Below are experts of layer 8 (counted from 0) of a mixture-of-experts language model. Rows are named router (the router's row for the expert), down (a neuron's output weights, with its number) and show model dimensions 128-191. Each number is 500 + 40 x the weight over its row's rms, rounded and kept within 0 to 999. Numbers have three digits each.
Before each expert's rows: "comes before" lists some tokens at least twice as common just after its tokens as in all text. This comes from a sample of Wikipedia text that the model never trained on. Tokens count by the router's weight.

# expert 3
comes before: " of", ",", ".", " and", " in", " to"
router:475531491504454498549478436456463484563515533458487471515452455531584516462441539507491451437467484450503484461471566525491440480456471594483488537514474469542576519508504464502530512549546431
down0:411533558462529569472521458513557461489505548542526462545479529615472502445491464480576473468504500511541488540457473475481408524486510507459458523456555441554477506538504554507491527528463447
down1:588525503513464574524477512432560501511534480467507512549474439476545579450493493496534531524505531472426570480466466526556460486507459450461456468487462530513454500503491427536542445501547449
down2:432514470553552493515488476510511506460518387560466523589547540467524481516544535518485460539543546475529516527485458509563473489537451500515534525491553442558522446420463470487537497554473541
down3:471505505513566529486417472518528467433478471539511506485451525468435466457511489492554451483483565540526513454458555484494469527532534499479494506475548438467533540548454397514456613467547446
down4:472514515503505469432565497468493537473468517551500532464467517488498495496462469507475473482489514465463496536451544536525499564489472497515501563492505547464507542559539496498617477533488535
down5:444474518506559509492490480539519536491512467529476478576522438460552451521521482408509454458533489464490418481388523472509475548491586435524486466475534428488407506481500541550461523507501454
down6:485528447583576529525449538544486477509486502555504525535569443519528493500487520540525521455549569433462509496453501523528481495455487440531496417505503510505500528470548481482479476535479523
down7:458471504447551490472472527555512503493491555508507508456498523450559544510497464518493653518551519526519602455520501488494530491546446524499594505481457481518476550565568485545474546524505427
down8:505504489521589496438488579483534487479487413504451456477561509543478518473535515461479511540483533472427463513543521503461377447515443470450528468476458507542526485490541497447543473507505470
down9:445512522521467419586529452545460518463459550476642476527468511479446556493521559464479470454538501463520476478538521512536542428471484483517466504413496410468561532504523472505574450566478526
down10:495537506445568515528496526570437473513454472549463478450367408453468473419415479446508506527532518518473469540427515564465478539527446485476560537470514497559522486542467448543490475572459508
down11:495461501506499514438444460486501476583574462529520499413514505496496528504500491508486460526483482505512501522489531545562520473483494558488455476510506496539486506550501486499554457559517475
down12:523495511530567474539536534492484539463418473488570496561481448501516399463502502520619577505502488481456545458468465485565542505476489500498514428476417511562503458509501538480452469532485478
down13:507475502402433535450514455527498568522542513511573399543529513474499529484502537491516489496542461549492476507551545569540517457486568459533424532500435515559540549474498558531502439569432537
down14:518436453471516461563415492523548549521527452496497557486503500468504489547455504495451462450465455538520478512531394510463511567571535483534546527519422441540492496456500434456488472415527511
down15:489507461511473519471424539521511559489478595495445489487523519490432486483442536473479479483499500435504538564531502404516388475488488458528531467458504422589441520507493552450513460454504404
down16:540465546486480477461537542462519505506482468481506446557538531553542515542492507457532495446509496487499601522489478464517484497545589423495491570462498429445530461549455563527456477538533494
down17:535496491424490500513533457510494515487480573564543535471490432438480560537515484564485543483492551495502531488504491565431484521551491564518559468484524496494536457483491478420503540538511524
down18:519501495466491419497534543478505489514484513452490471478528480516527509464478510395510441540506496509476433562492448535523510487524469543527527432549420528530447527496580475523470548520478529
down19:529549460464462473597483478528503473465538520529487527473499546420436515503478555504466499554523568536522503471482462540391538469522424514447490565543477502477495556532545468443468479533577455
down20:452501420513502405513477505508570481568490544486522493504608490503500479500503491515484506534542502509488470504522517424495457516492519456469512452513496519531492504507487564459518486554504472
down21:483507519466488596504486512390493546470446521492458541566479476506482476522523405425495435463479488397504449522527523464475553578499472477502473556504491449505509555515457567461484435519445460
down22:494472502503436527545590487489503497509448513553505427485504545471529471494507521474472534502521487449525539480551482552505509553550462524445485524449525522504500506512455526512517522454434514
down23:562454507558454506454499562532502543475490525523479435518538533404485456495510434437529483489471520531490487600554485449514553521460434418458481454500497496528510582527443573520518491471515493
down24:602536472540429469556451512548533506490511561527510521543449497478558606467455526517513458576497450385454567496492537567513519506541509454507514527533498521577404489572442446518475526507483471
down25:498489498537492512477550503493432525599434512461521524515475497468568554535475460421525594509540439502513495501497532447498501532438458463521521400506476591490497495488534459483461520486566473
down26:553471502501531590496511483493537472492520482545475479487527474512436504457422543558513499544511483466531493492445514554468474513510481503494545564487462482460515499562532540557457444414473547
down27:472498491517513509421534490452533468507518523566372467465561537445458491491496437448515426463480499498472506551522517430480574523410461552483468436512505511501449425549564488562468583527492449
down28:489499501505499479529506496444480547484514458550458435588504461544476514577603519432554516486503488484483507533525522493530488499514523537541485506509433459485516554441454507560571588444549453
down29:514534414493550492444440497496448517453499517564489471515481467463488536555510511544487481519433459527467502509536482537573499506482421507517457522540584571501444464574541478536554562418507521
down30:465445506480511530419465525505477417406447545525514484453460505461469445526394442479480479449495536559589487496529457580489510484516423476477464499491483453519469513530524497577498475517518494
down31:550533478557523485428484534409535442520492586508454545504500418585468486515447507498542562477548460522465477483608533417469525486556468433547487517467498501534459492486520528462516547509475455
down32:494478475505545451463573516560463449488492491492483528488436574548472503539522479489485453481420519491377484496486557439525469479506531468498503506511504513526520535455440525477532509517579492
down33:493460529484526501512454484459540487491553475543523470499528467495476519469494487506469521493481523465480454460465532527519499557462479517487413513573524530522452510529532475505453453457464470
down34:524474493529434552429469502533462568517482449490502512505488578443486518508446501519497460457504444537525495497455588483500533421487464560467487530480578507511542447554531536502445565510465534
down35:572491564503475502447433542526486443462474476572537423498408451487487455480513553421445490435513447508507464463570546513466503528488574556423543482513451477595459534520574478526547553490422462
down36:470490561430499504498467504540564417522496448514495486553437549498475520471532466457528509483459468522506471450491569527504531461510520540489463514485451485522416443478476569504498504453541478
down37:459506509615474497489585470506482443488546614528477542465492494520484541513489544503508514501488493489495520506492526435582504529482529490452496536502487540519415522524538470501559517393540478
down38:526481474432530547478541467589478491482487530600490470454521484472486495491513586572449524523499488594466496472499465532522512500566465517514519483489492517451540443488422517514439573495486481
down39:549511460585482505510505519501537535600535528576498517497443497463534527498523510477516537534500511515503602545559487548522492495529423511549527559454471456453437527527569499580511461480491536
down40:506531522536475510540513496575520537510504451496504475381456468455502508492537550507518525464528505423564537512479565531594557482483514431513485480522459560536477473376422523548531450418498561
down41:548518531456500539490480484556447499490483477523466432497452537564450435556512523512553427459517495491469504490450476451535464477437553452477423553552528577536439488467504546557570487497498511
down42:454500513480520527448486495517426558518481475465496451395483511471528500473510502541520487433511499511488509539481546462497447418506489467573454462470436528464582535519522499449489555550458586
down43:539490496449509526449404560454441509460430469452528534534543471476533423464501564481464456450482516512441538499548487559491506507473463498479478505505538512405472528569473429487482474531491457
down44:473466525494488532451499510468480460528390568515518467411432519528501412465481493435532550447473430542480533482554578534509505468558519508483519509453465543450487591421453542505454573525534529
down45:520506512519495500499541539522503577495553484446547445477480563485488463441489546533468502519470455517476431503467412498512513513481498462545583459496552441404431505488452448477542461481513499
down46:493485498518534417522458509510564493451520519530475516492522447448566499524531550485467524513525537506452478512465515491574480531498479474493557521503538540495543459518485436503511486574492601
down47:550488458537440510539574574464510487516452492459465536491477496544523592519521455415595394472494425475550533511442471463484506525480498476486478487520507508505421478523457418474540479478524457
down48:437534491484450508528475482500485447500490471533502535488526500479548478457488460567534500527479571460555467422453442534530442511522453439509526454480518452523422489504462451473511496532451461
down49:511572470553488559475548445519519504427496478465540548500507529443556518480521466493535485580435497492468471442527482562543544474442427532517538495452587518486532479551471461440491523494504540
down50:506497471522507496487553470532501510484526490469517505550434515451524543500497504539550542463494533560528446520514539448499432484460472503485443399542495481506456452517467477530492434506502500
down51:504548558574436530529476529508557553460522479528524388503482478441542561483518538510564543556568454453497527543524496507555548445582526447499565534503466510459468457497538481552495486433496507
down52:532525493512528480517412588522560544448477548507504472554611449530489458487476505548463486447581471495506513461460477485506546438468480504447518468506531501443515474501461520533474531474557494
down53:523514519508466526522507482535532439481482554497508448466481456504508496534554560496485455575586447565514483545539448502476517479461507427515412541455496499515503523460428494447468511506507474
down54:458470511518523479490559474553536501521482463475491465562492591537475499438463451463556540501591550472498549477480476549496533484520490425489465426576551485505507529484461551490485489527498479
down55:523499524539461460487449505504512513437532488514537412453513498522433504493533511547477499476440487463428511476517499413524540584508475491445445562540523510515499462484553561491536478555421501
down56:484504524564440515518475531442516551542491455462513487577519514480532497416489514477507477517533522524482552498493584517528492502498486469504520480519513481583512559539452403473487463430422512
down57:573503512506563475391509533568520523443522446492568532489449495456453497475495528438426439480526512538489506420509430494561484505506527508526490501474466499551465574500554528581536553529486499
down58:504531552475478524579506428464469485444459551538538536503534492523487423565514485528414513570494506509464564485549479522492485492570475556531445502484525534490534438436552393462504470510533522
down59:513510421545439548432440483581462526546466518484484456537537460557491565535513523496472536545553462392511549425491536520483514580416460470483520530544469542470485528477558458520586475438545514
down60:494495588478474450573462572490532487465442505466450537397433458507451444496423454524518461473461429452483456463446543477503497573503532505499522481431469501519489443491530559463475498481501456
down61:447566504540482456555506543417497501427465497474560436581520516491564463488501494483484492443516524544483439521511531500481475512452524489452552488593551459451458435544524444479430420487506493
down62:479544487470486519479493450511500417527453520475510493465515466545478591507476415480528539475497508485478515522496478455521551472442457471503528516462439492482540489527518490450531540557483477
down63:463576517526539451449465470456516537450481553513502459474511501516505424539446486533513488552538505483544528536499498494481511510506508558464544454568455508518436509518473527490477512431451495
down64:450453467495502521466536474585493522499507430543498501529524488460576537516483535539467460515504459500592413443498482508480502514499482505540477430526462554499491429481540454541453460506521473
down65:474516515532415536504564456508521506474445487515530473400403468473544511514497574457517435504502527490514440513509453507472499522500492471475490508468541427492451576528460513514550552487508436
down66:529523517589495543462481532556436459494569578558573467500531530521444536486440505506529566426491472436530476548535555461485495494475537507510511512523497423491497464483504548498497562576527533
down67:504474474503524495521471558477628445507507553536503530514517504462547500477514461452570450485550474585497494494469532405519487433513436442517526528445506587499420398485503530498421381533538435
down68:521452467457487535556497460473539521493517439560527494551504443511523553539514556525504571488575539513493390528588429452519457470482475458465516532468516514511482495488508509529538441435544518
down69:536533487468469502541468466494490490467485454492499434539477477483496543505576505499497497492471470507442449496515482448465511452479540478523510499515487489517498520518515489513462498507496524
down70:505525407467516485484402596466486539469497522499525486556517514497517506489481455539491467504523480521529551405487553634525510533499555535524507426454406510530523509514494527530553512497476489
down71:520512478469504490552501533476499545525524458528463519489457526575524504474457533545533544502517452497528452460475491525565456441499435539525452429417501506539508529509551488535513543495462454
down72:576479500461471544514489547538560541510434443464431549521371391474557505527491492459533476422486443520484492558535527474491454518497578502478545466511467507517473510510479529528548507505501473
down73:584461535505566511528468464531516477486564394490465552482472494537546530499419449485516504439540483495498469541542471523417511523453480489513518530523491485468436536548477511488503470462493395
down74:531580531496482486454522508480529463442466512469539510492496502505530519490526404541509536496440531534555525521511591589438503499510515404497549537507500496449476501478479469387414503528482512
down75:512548516475505534466539554436488570404457522561516477514462498502419449496521482476512468491546495547532442501531540497500498460507534448491500525481495513492546556525501512389502559526508494
down76:489498490436439502510478511488530485439481500519478480575456499491509496473467575477442488517510465529528544518467501548508552494560502468469593542430512485494501503514493428483502461502484504
down77:513551486524523496496438523581498548473493458515490463507498480489400546516512503509527473430524462455482504411519526539482556452534450420460517442518448500491511495471499469461480557444496500
down78:546454481430527537529484505521474499537464494519536506548498503553525496528518436525497520550453462489397516547492568500468490545495487485492483545524518564466460528432480473444495531514511483
down79:500525489501581523456518471506538566471535492486554486497526496468492429491544507511499471547524463490467414528458485452509493494458555441469540533497580557509424539569557557477435444524507502
down80:537473532467439429613441454524464493576463509486452479500495522587577579498513486602471552493544513516480502529472555526459533487506474508522457516463542483445507544486488457494442488498572499
down81:483544496465492551497536564514492475467459475559455491505560460524469504507534523469503511481531486473515457506536533483542555502468372486520440575520532496479484569517491496512577462537457488
down82:493515475406513518588614417467510510491496508477484477556544503450487521517433520540457498561488466490514507385532554478492466498534511551510444469446548464461482492572477508508513547521558494
down83:455494473498458530505537513524433531466485523595485457548493481507507478462510479513518479533505522489588565492545548490451476468518473522469454478418488454531531532489515515548509485458460532
down84:470510540529544522494478498528460452488462515563468513578502524549500486567506516554572489523441488431480556522469542572426532530456506430422428510452488487514512503473510499476539555500471477
down85:424463488482470454470505430465582501485525509467432440497532503509542526473496436522515463526454494492505531459521465466503502451477585499402456542491509552502480476516474499505519495484451463
down86:477439452473443546516467535501553501500509462465459481544476576471514480521537475497586443515471517555472512452447487475549546492457508418457534453572404466529520481532502499458523519461511486
down87:511570501529510427522500456488553513405517504457532490527530437485487497453557515460454508465478506574440465476485506436446439520417462487444470543553426522497441476493526515502512463511496549
down88:463477542528502528489518491494468520531466557501510421474520593489497583569502520469485531583453453444467477486547479502497507503515563564431478481551457506526561532537435524549510542500570556
down89:497511503556465497558437545510499538466466512541468524524505515387452562504505521553466436506435545511501587524524505421479485520473539441471513436530471540477460460515462444442479514431524500
down90:587461498434524488472540548529540531520541559459498529593458538475559559543490497483555485504532532498485500563458529487522555465538494528482423532586459468476474540524571538537503572508459479
down91:525482531544504446489483510437533515547522446529583438516452482500523408535493610508520456544452580554548530533489460465485422485500551450489554471526506454486527487546494513568462487556424519
down92:570523511458477489491580486564497450455474514492512493496526475490583502422543446460529441476543464463539444450520460515552536481575506433442546480421529497534502491448465540531464555531448519
down93:502494551592518462507517457505456470526490538513534565394531519490506520517441456518517460444523519533518508441552551485495472575551474451473504524458518478554446486466536508531570478438548499
down94:459520503518540552573555535420478558503492513455533540456485439487492504399452544473511521521500449505436531468488470501494494523467524495480547474517564456515509599525515476497489499538507428
down95:497544528483428504540533457515501485506466524549549479470529512523518530527531515442531542579533430502521526515534570501494527583476572532497472485466527501550503476527579566481570529503568508
down96:481493465526531469470477515518571441496505466531493453509513425491516485515497510507500514547489519479503527518549487485465508530581496463511481526515479447503518483515481360526562504508530502
down97:497482531462491528556537518556457451522522580507492565456560511529539505522549547538519482475510489486449491495538488493559476549526487481507459542545525586588499511582428542448528601448551501
down98:508487595539515520533481508507500489457458583506523557530484491453547505497521613537533478487521525481504436444511468479461493532519485458531512578557536536456488474504543410521478466516560516
down99:476495543452470498518498556549449465435463569509468435515527528489463517465451527529494454469531510572504530546441545521567487595458543423489340550577549543519495535472404474495556537569508509
down100:539439474432480558472482506493482516535528464505446555556446473505437614512532493558562530596477477532492523452470493499453543518443505477509457523497467509469526485478483505453479468514544450
down101:500577537520470487493461470546544497516514460474628487512511498523551477467539506442590584515538491535549505539501553496534536552526505541590551517450533589494479421528571539552446500417506492
down102:428430539538391470525508528565530511544498499499465451507438500495505540474513448488438507544451483554568467489532464510532541589566532458489459545501482483534486587551494529481499542500533476
down103:582487532590551563446520513455436555488538557496545483466478499455475505471548557582534480474442490450538497400519506579540499515527508454483488537462500496483535468537488555477501564536494551
down104:457476511484546487537506529521497523457479495479550460560504444499545438535468555523476505542551498532423476519418490459582524517491448524472492471510508537502421495491516402466484421441468524
down105:466463577492424511560545504417526465484553437442518515518577537535506444503443569502452474450524483480522483521470517544485505483571440462488509508542529422551492527569471514441541484565433502
down106:462523483471519499509521511436480495559524424539572581552539468528510527490482491531603524515526466498515468439548494527518424505557459471528507529581407549506484479486455567474509521462501481
down107:509521500530513527564460464610541451471507525490493441425489384566512562481543590484526455518440516528473485556464559486568438515451450490526497470491513493542455460473515525524544517552514502
down108:510518444506454530476531489564512507503446518550491544497473461582545496496511523525431517444503440462553509484501452534538491459416493504490485536458494493523496436404452442527511484490508618
down109:547503494528515486525475439514521502508544550426516513482505484416482468502524483468417492451575468568468503455478466460485475516518530533481513510485456519448454499494499539556475487518457497
down110:613542551438482495492495558502508517515521441526464506515472496506536473494511523466466551408451461506540452547505526528465491505506583454493508493453507539558450474553456513509482566548489505
down111:484447577546498504499541466537518464514497394504468507468500428443559467498603476436498426460485493500475460461547518471581557487485458491512493532515496560499467487532425563499553558456454495
down112:480513496565439489534464465480599533535486472558530475541499518443516512487521491488498487530535469542452504536470555535510516565526479488485530527551521491504453533475559470515507465475521487
down113:457552531519474543555463488507454474517516404452509465512463491530501469529501500494518502561500498470444498500483480488498548547439522500486544454484513456491537473456483447453445506477438489
down114:544476517484484473494549515515563472514555500500480571473528524575518483564470517511416516515477497481505471521458517519492531556532500413431512519545434485509489464483532474537488535502516518
down115:520497494416526509521426525487477551557495424477500494504520538489511469484479495495510475492497510526505488486489485552424498456506481469556525484507476427515587481486441508494478501578459514
down116:502430494460545559481533540476472450523448547524475500416467508559527503446443480459517498509453519509447471486518535523477446438481430500527482523474512519531493418488459570499499523512462456
down117:476540449442529416451559464523476436444487511473528599475530537520547507547496513492490428548428511468473484499468484512512498460523476521535550553460543576536503459443478487423498503543456502
down118:465481494500569501452516465551498467439519467458477491552548514545518458484499438459525555553525551468470506540554600403565475406507523499455492514506474515411521536503478531516533491467538517
down119:487508587405480498522533436506502474511550528420477518485510401464505514460540507492552507503559438508463445479528487503469504463505544499465557475449455479555515527455447591602449530525511541
down120:530460444529552442477467517464484468413473468511434435535504496522469493487515481551557508473517536478522510440477450496520520504495487524480605514471514503461552483509478501475509526487576515
down121:554483533476540523516546544430540488483533466453468470522448545510512535476511464546518516510469521438490514486479538528544610498553508518528481480476442455476546481519508470490450450571443545
down122:472487527535533478525446515501480512560549442496471513619524451483545484487487499413488519415511488461520561484516550453442500558472503534540487423472510519508500401528488456471493423463554484
down123:469433471503527492501510485483507473548532512483525498599473489525506468582495436495537524500461467474565480519554504508471497436577551548466512531567410446492546461459506499441521504461541500
down124:479538549562492571473479499469503558457536495460445580484540492522508471467507518483405477533506515442540436437466494532457504509468494525529515518505460520419523508527497483528519534550490544
down125:495473521456519500531447488526529418425437485562550525525386483513478502486462579517470465493464566570578499502510375444473455450499502476536489567444495486454480448558526465526514552478484546
down126:541410481440432483465522482522462485561539479421529453485470515484496501438458485562412459531493509489455503539466441439512482486464563468529480471505473481504439438552514522493515464488563508
down127:462559502450517514398451421581445496560513458539548531406471488507480479530520393531497579448525468531570446510467594578427456568456481481491485413508512458515496475559470513474504486554413565
down128:438490516540479517479528517450530458569548524541507513489477470534554563515544580462563529557516564497473517438581394475485559484437469426420446475492522505477456599460561461533514510468553512
down129:564460501498534515571427507471484491517486474513527434517582522421456525569480525568444544493556536458517520520465478541476459543435490547542566431497531484472557413453466467462520510493481538
down130:490478499506577516479497503498462534488474485543526544491456524538508451513552478489449499452441590532539490506445435521507553526556497564522590560447528532469484598460536497510482455486497504
down131:585499505514494494552474499488572459509484450522460482487496478450489500602479522470518470507513596539446496510484490548453432497590502546519563455580453459446515524561511442495506510444456452
down132:481456542572518455514466550486493544566453462492513448491480574565546491487474479516503463505504529501552528527435474484579508454463483539433518514531475483470525527526514528503487563559498596
down133:508490441518478506449532500533471510482442606515442530567579576469504548482404474535502498482563555554462574512515423512517473478488437509523493512457548505513473513520519540503531457492489426
down134:531446488488545594488432480508464596532501517460519541509507493494539511508473536551487416516461538525481503513508507586547574542476479498522488464561505528480515503565520455521539564482540565
down135:459549527430508504504530562507464440473553532533534510419454442559553539480478608471480465478509564463527525495523417541480499474477450511457511510468542496515516492525473523463521493533515489
down136:526491426522503548443473495504507588429510539496524535481469531477497470498447524509509526567566515469463430517538464450448524532473470504523510523525504482458538523575564527601490532513428555
down137:505463548509492477476560481496470422475448488502427420497520517494494483477536584563532514521534499426437499489528459483463491432439505508453533514437467442498547497470565447479530548400510430
down138:492375536446483530494475507481552471432564549467441521489582424518473482471495536465473438482534468476516464567492515490512563464455470469558526530421573461499489447458488548490503530504496525
down139:571506548573466531498461561483469494462522419534504529449489493419535445439457543492485415508531538551567516441482504481519528511555431510530529486438475467471469466492509469470484493523501426
down140:503493540523519523447496501485504498468524518497526523465504558469491454558510521524447529445494449512464546505541488465488496569539477518447466507418499550490541515590448507501486458493527482
down141:462504494540475473449539609432490425536486463467440524549525537482488541530513469531574525482406534479515551555544491445513533554480482410538493514506570494492569536421475462529498473508446522
down142:455509545543537485478559500503488455504587476561571479489459484509486475518496391514480518424521527483453531532486516436445491543516437507550505484547454444477569469481487517488473582509526471
down143:430489468498452461519447531444568500469484554435479469527524471506487528489508498512567485539490516491455583572503508493491415528561498526484443524508587529455521522390509542502485511515451462
down144:514438479538494475478501529548501498491541561503421460462573489469505448489499474487580527585477511523507537548502491492468475476509503468522479463529491467365456497503485492557495563507480564
down145:429516554482541533492452547492478532488415511529543422540571468437456491500484485478560450505443464568503534531486529416562516464451463505462458509527472535486538495426429517522523483530488535
down146:527523483487512457523549457515481465506491501496528543436332545478447487524531509499467467551521445452554509468536446518534443508503498530570563474505489536468569460480473530469444467519555499
down147:503453478478512547493543443492467542545440487569546482529539448569556437542482522503466554581477543446425567502634502488495482455492460518448507458496507534461558591468541542470491524561483541
down148:456499436456530488564522526474487518503496549546446562514461473475463435538481491485431459527426442530523462452525435559482523448492497563501454526513497490575481524542550553528535476428494521
down149:475521586449494449503486444512492516485483488435494552522493427566535449472461486530468560489451477503466496448529553483524500536484568515522506512431536425498445500481584496530570480582446463
down150:538533437499453480603481490504601486554508454483456506455482533489507420540548491548569487499506521542444475501489526556551529561511467470566467527461573572499574477549512443488563500497522471
down151:499511559432490484521478472415513529478477542510529492545480541505440496500449510539472569532528534474389454513535481468468478523491540511461509529548499489472526467518568448475527537460449496
down152:460489483466495475515573406478512570534563479520487511476551469530510503490495480470498483515482543486493427472532547448500489450478523522499527509483509516485599492476559483455598487551542551
down153:532510505500574471474491546487543544447493487517535520438481528471457528527416537515466552518506458484442586475527552499538538455517570459509528487492467540541447533437452443464530449527506540
down154:416499504503511537478513514514525560469494542527467556469434523460510449516559457461498479513502440519492532506513523514492491469493525563531497592463486463578485538504453516509546465559533494
down155:508524558447476529467543554514487483509485470518526516555478493470558511462444505467535461446438399534484509414517535529531506491518458586524530529562475471460528491452473480488493473502457571
down156:492470501528586515475477524517444473539473481479553451464531537512472471514429594585453477516471477495464496485468427503537519484429502510487532491489474489512544429463494480529470569488502606
down157:465486542511457489550525468467434403567508506525498515561580507513521556508472449494457516507457485468439492515507487509453486464538545485559555533510479510489552478497520455459568487501497478
down158:510497440526460488463484551501499466488567511484488545385551553448398483465492461540529436491531509509558549537543545477562570448496560455549484470543505458533475453470536472476406510429467555
down159:528413513476516498488481490526519508513484528466432547466538482498500514498484606489482474534514471477425487514449570508487440517539473508496484477518440564489457428472486567527496538495505435
down160:492540425563462505493515560498501517532558514445509490489505485436519461475499468517529453518478417543454531552484495449476597542396518561550485522511547497472571466514431507523546525524458456
down161:518479489474557494497536516539490521475451446467508542533481436510497556528522395502558498545462518449495571477456501507463471506543422565515536466474530472514591480526524490469474482490498494
down162:512420515552498454466503499510452510487494527598459473513492497442489575467533437504453495555495476518468482486525469565483493511546560544475531530468468528498508534486582412476462582436505503
down163:595469506525513510520582500512502399528521475541467521499510496429518498581379486557534459505529539516506510490527454452584452558529500498490470511567528512481487451569467496438440515573555489
down164:535517445496534414485504484540459481522538498483433421488499507598507542446481458514586551494509524540543500557547523509527447507532566487583464500501487511518447577464532465489450521463441494
down165:531441529529442534473489540504425527533497526474497541540504521464561611567468515505581509479472492469551476472532479526533532532444500525509574477451511542517549474472509516482519476534477538
down166:547477494507459580554522443494538532490531590498452518536456457477500540473519503442498581498551594549470445605499519447557517510502470469499458525518470466535477557515482523551497484501531490
down167:486462530549529513534493401523421538487478485465412613484499502505515530468461554517511519475497548515513539472517528471517526550533436518515512562530467493493489523497495504423522464524472458
down168:474461517499510488551466471520526490451468520524488435472529513493491541514489498458519524501519570435524500545556456443544454523529488553527522462544585486568534485521526528523520461501462502
down169:531464444507559518552496498541530496493518444460448442510480510469487512484574418482489495571522544524511486553480525488552459520462538521575514452509488459481463510462473486506456476506522464
down170:480547443493481496490524505516455509562431532531479509519453539476543542509480576502531487486568556543482457514445549465518491479545452516522454520500523528485522489474420422519513429552511595
down171:534469495493461446492507542489491464420529493501409515516456512504486484455592500557486450510541500487495503479509413504512483557518498429505539479432462482504471480499416510535534473512450542
down172:502527467581480481573509531435466517506524475528517466495409445498471546458507519514498519520466449468467487425464549475525517569481472531544514552532489537523509507482451508480522429567460497
down173:444461459468506487524515475485454549516612493552499469484485484510530458471547405494491522623475456495550502479480442555505503456425541543529492516449497501486485506531477493430479463516539444
down174:473530505474463547465499514476490480538495544479535523552461505541476484479504462516540473508440520494536467496466468426514554468512563490492411527474542476474492553524437491489419405562498484
down175:462519451503538530450552439443416505490511516451478528433453535504487539521513521518493521532525471481429521500469507497420389463489528508461524496518536443472532445593546475459528491466489474
down176:483533524487515523537465537548531522604563512448483499450491427547475545504561484480513499537570468553578427443459531522514436513501541471543481485490442476570509495519450536493542494438498545
down177:544516438529518551492489478492477511475605551458475561474530495471540486455533558551538496514505507489510489521490446457473566480464508464533477526377518490479428505523533550500507470512539481
down178:604505509461507460484501457499471540410458561421460518501454505485496501464535429503481453479500510491511526505531521478482519463502514507461484482415454603512511453509527568512395536498520525
down179:523537465467464523554469513478525513577484549529443581497473500504522571533553485522458548478505494514506544458496512469543596515555535489460487500476493448518511472468419465406439505408565462
down180:501523459432496478457552523555404495480486468474406481440431495485429536503470491517479556435477470515483469508550537534527473542445547528444416537439551520469532493403550477523562481530492565
down181:573544514451503495468510462547433528485522516478467484465542535549589500516535419504490572449443478502489449450503473492459484531562490532517567518590507452430422449555578495506501440498551481
down182:547464505447446435431426477494464493551426483530546517476544462422515419489515544461462503541447503464503517459480533459435487535492501550535521520499428461489493480490462466529503443512523480
down183:499585531520498548464542522493534487485487524512512465510525483418439492510509449426524526502474455551491497509528465530510496450519587475491431515473519502497501545415448464600533493522550505
down184:501452510529504547452582493484478488475423480543566519479482511514493515429505445504496406473478467482470514456479484540489534470516457511485431526572474488534463547511490467489529470493446544
down185:502573552456449491506608494476519562478512568500643466519519457563489551498479535469456531540485476502560502490535504590472495508498515479408524409470532426515510557543528544505490516526503545
down186:530525490511433509486485462461552556463554536516519587407539481514534561490473523465478500448563471482528447483481487460532435594518531536562487428578480506477515522580595444495458511473574501
down187:527479435527510572447462534552497553490546519454505497504506558528482507494422451441471478486447577517551540485552535492481539502418573525553421470487549472511413578484525543496476491510502510
down188:490562452494537567581461506549521461528487516491465482490429506491525491430596505494515422561426540515518519530548515493565514427461499502435489548444564596524491513471470479424492450469482480
down189:552465528506516498497540470565543556425510549504463528553488512471513519575527488513483520539540532403567506559478496501534530534464457499520571498511494481491460489500524460481534529528517543
down190:529495491510489515495506461494499551577463595499498527454511536450541532474488445493473544412596496510508511509405523528395498447552557533468557458547487487478490487540504556487513453504474484
down191:473497494512540494474508566509542483471459473461535572552472515489529541489536521489525543448500624433556491448584446508564494461480532495504476520490487507514466510500544439555504475512474550
down192:448498471530442586492547567486537506469493510530434462505537484540502619477452495495478478553489510441498559510482419500495494503478504525475485536437577532522554471495522539422493466486563490
down193:535489470471526482608531515468541480481533481534539600490397465532494550501503487538521534488496500545432477506507529575471513534575545549455525513491479544542494552490524518493488522550517485
down194:441427538485482489497503487490544502568515470590460533542499557535453551604494492525600496501473507546460445538523507466500465496493531517524433422490561454558477507455525509568555469487475455
down195:485563494467514543445570495456495477527481517511538477444563451490513427472493547480510451607487563492502586460562529549482448560467552500512484458483471523462549570490611498503466442589548494
down196:464510417540509509462471604544541504458488572476515571529477501541560494426492482463429500489470476478566448486539444528507436538620497525506499502479519512531519465490494504508467425487491494
down197:463427522464475502552589397464493488549450577465497494498464459530528543512450452520501538486465461496464486518455449496474506452569452498491547504472545465497479450505504567486548476501491464
down198:502526531480526557450471500487536471514508462518583462489476425527501436447540501425514489429507530484510555517509509586485561548466529521484505472552520554481569503503504499497463470518517516
down199:522514526486467526534493553514471516497511603485476509508433511513443518498492417425560489486531528574419486552550533523554455460478521505540504493495486504559461525437485653543496525469460470
down200:509539558460499463601428432470507408450528466601424426481561455469481488453506559473472447477513481457546497535499540520447526534439523500443504479495489476465479473481540586477524515466550520
down201:560517498562483440549477493514534486525567464463585502508566509507498546483539487492474488488483531469555443496460533444400505563543536439543466485524499488491493481537544523403569431533465486
down202:487418546527527468508489491508560526463558521488548453523532483494463450454456543497525564472464484441463463525579601474521506621422613496479501519412499484496491514501471471467522422535459505
down203:455444484511530532483550487481500448521509543542482499433483547464501520522517550542454528520509511542551554483549525427458539513542478548479491454495496508499425555512556430528478550456499494
down204:561452458569532475473411452471458521530547512558513512435519489507486478466477480516428454429522472427489461484412480491465504464528529510537519492493528575508475413526484482459514537455496523
down205:439568538471528519493480489471477491422459429485475435562452498472459456468459496516468547500474536529539478500458511514489568488522444610477433548503428521492468489507516446465460566517558534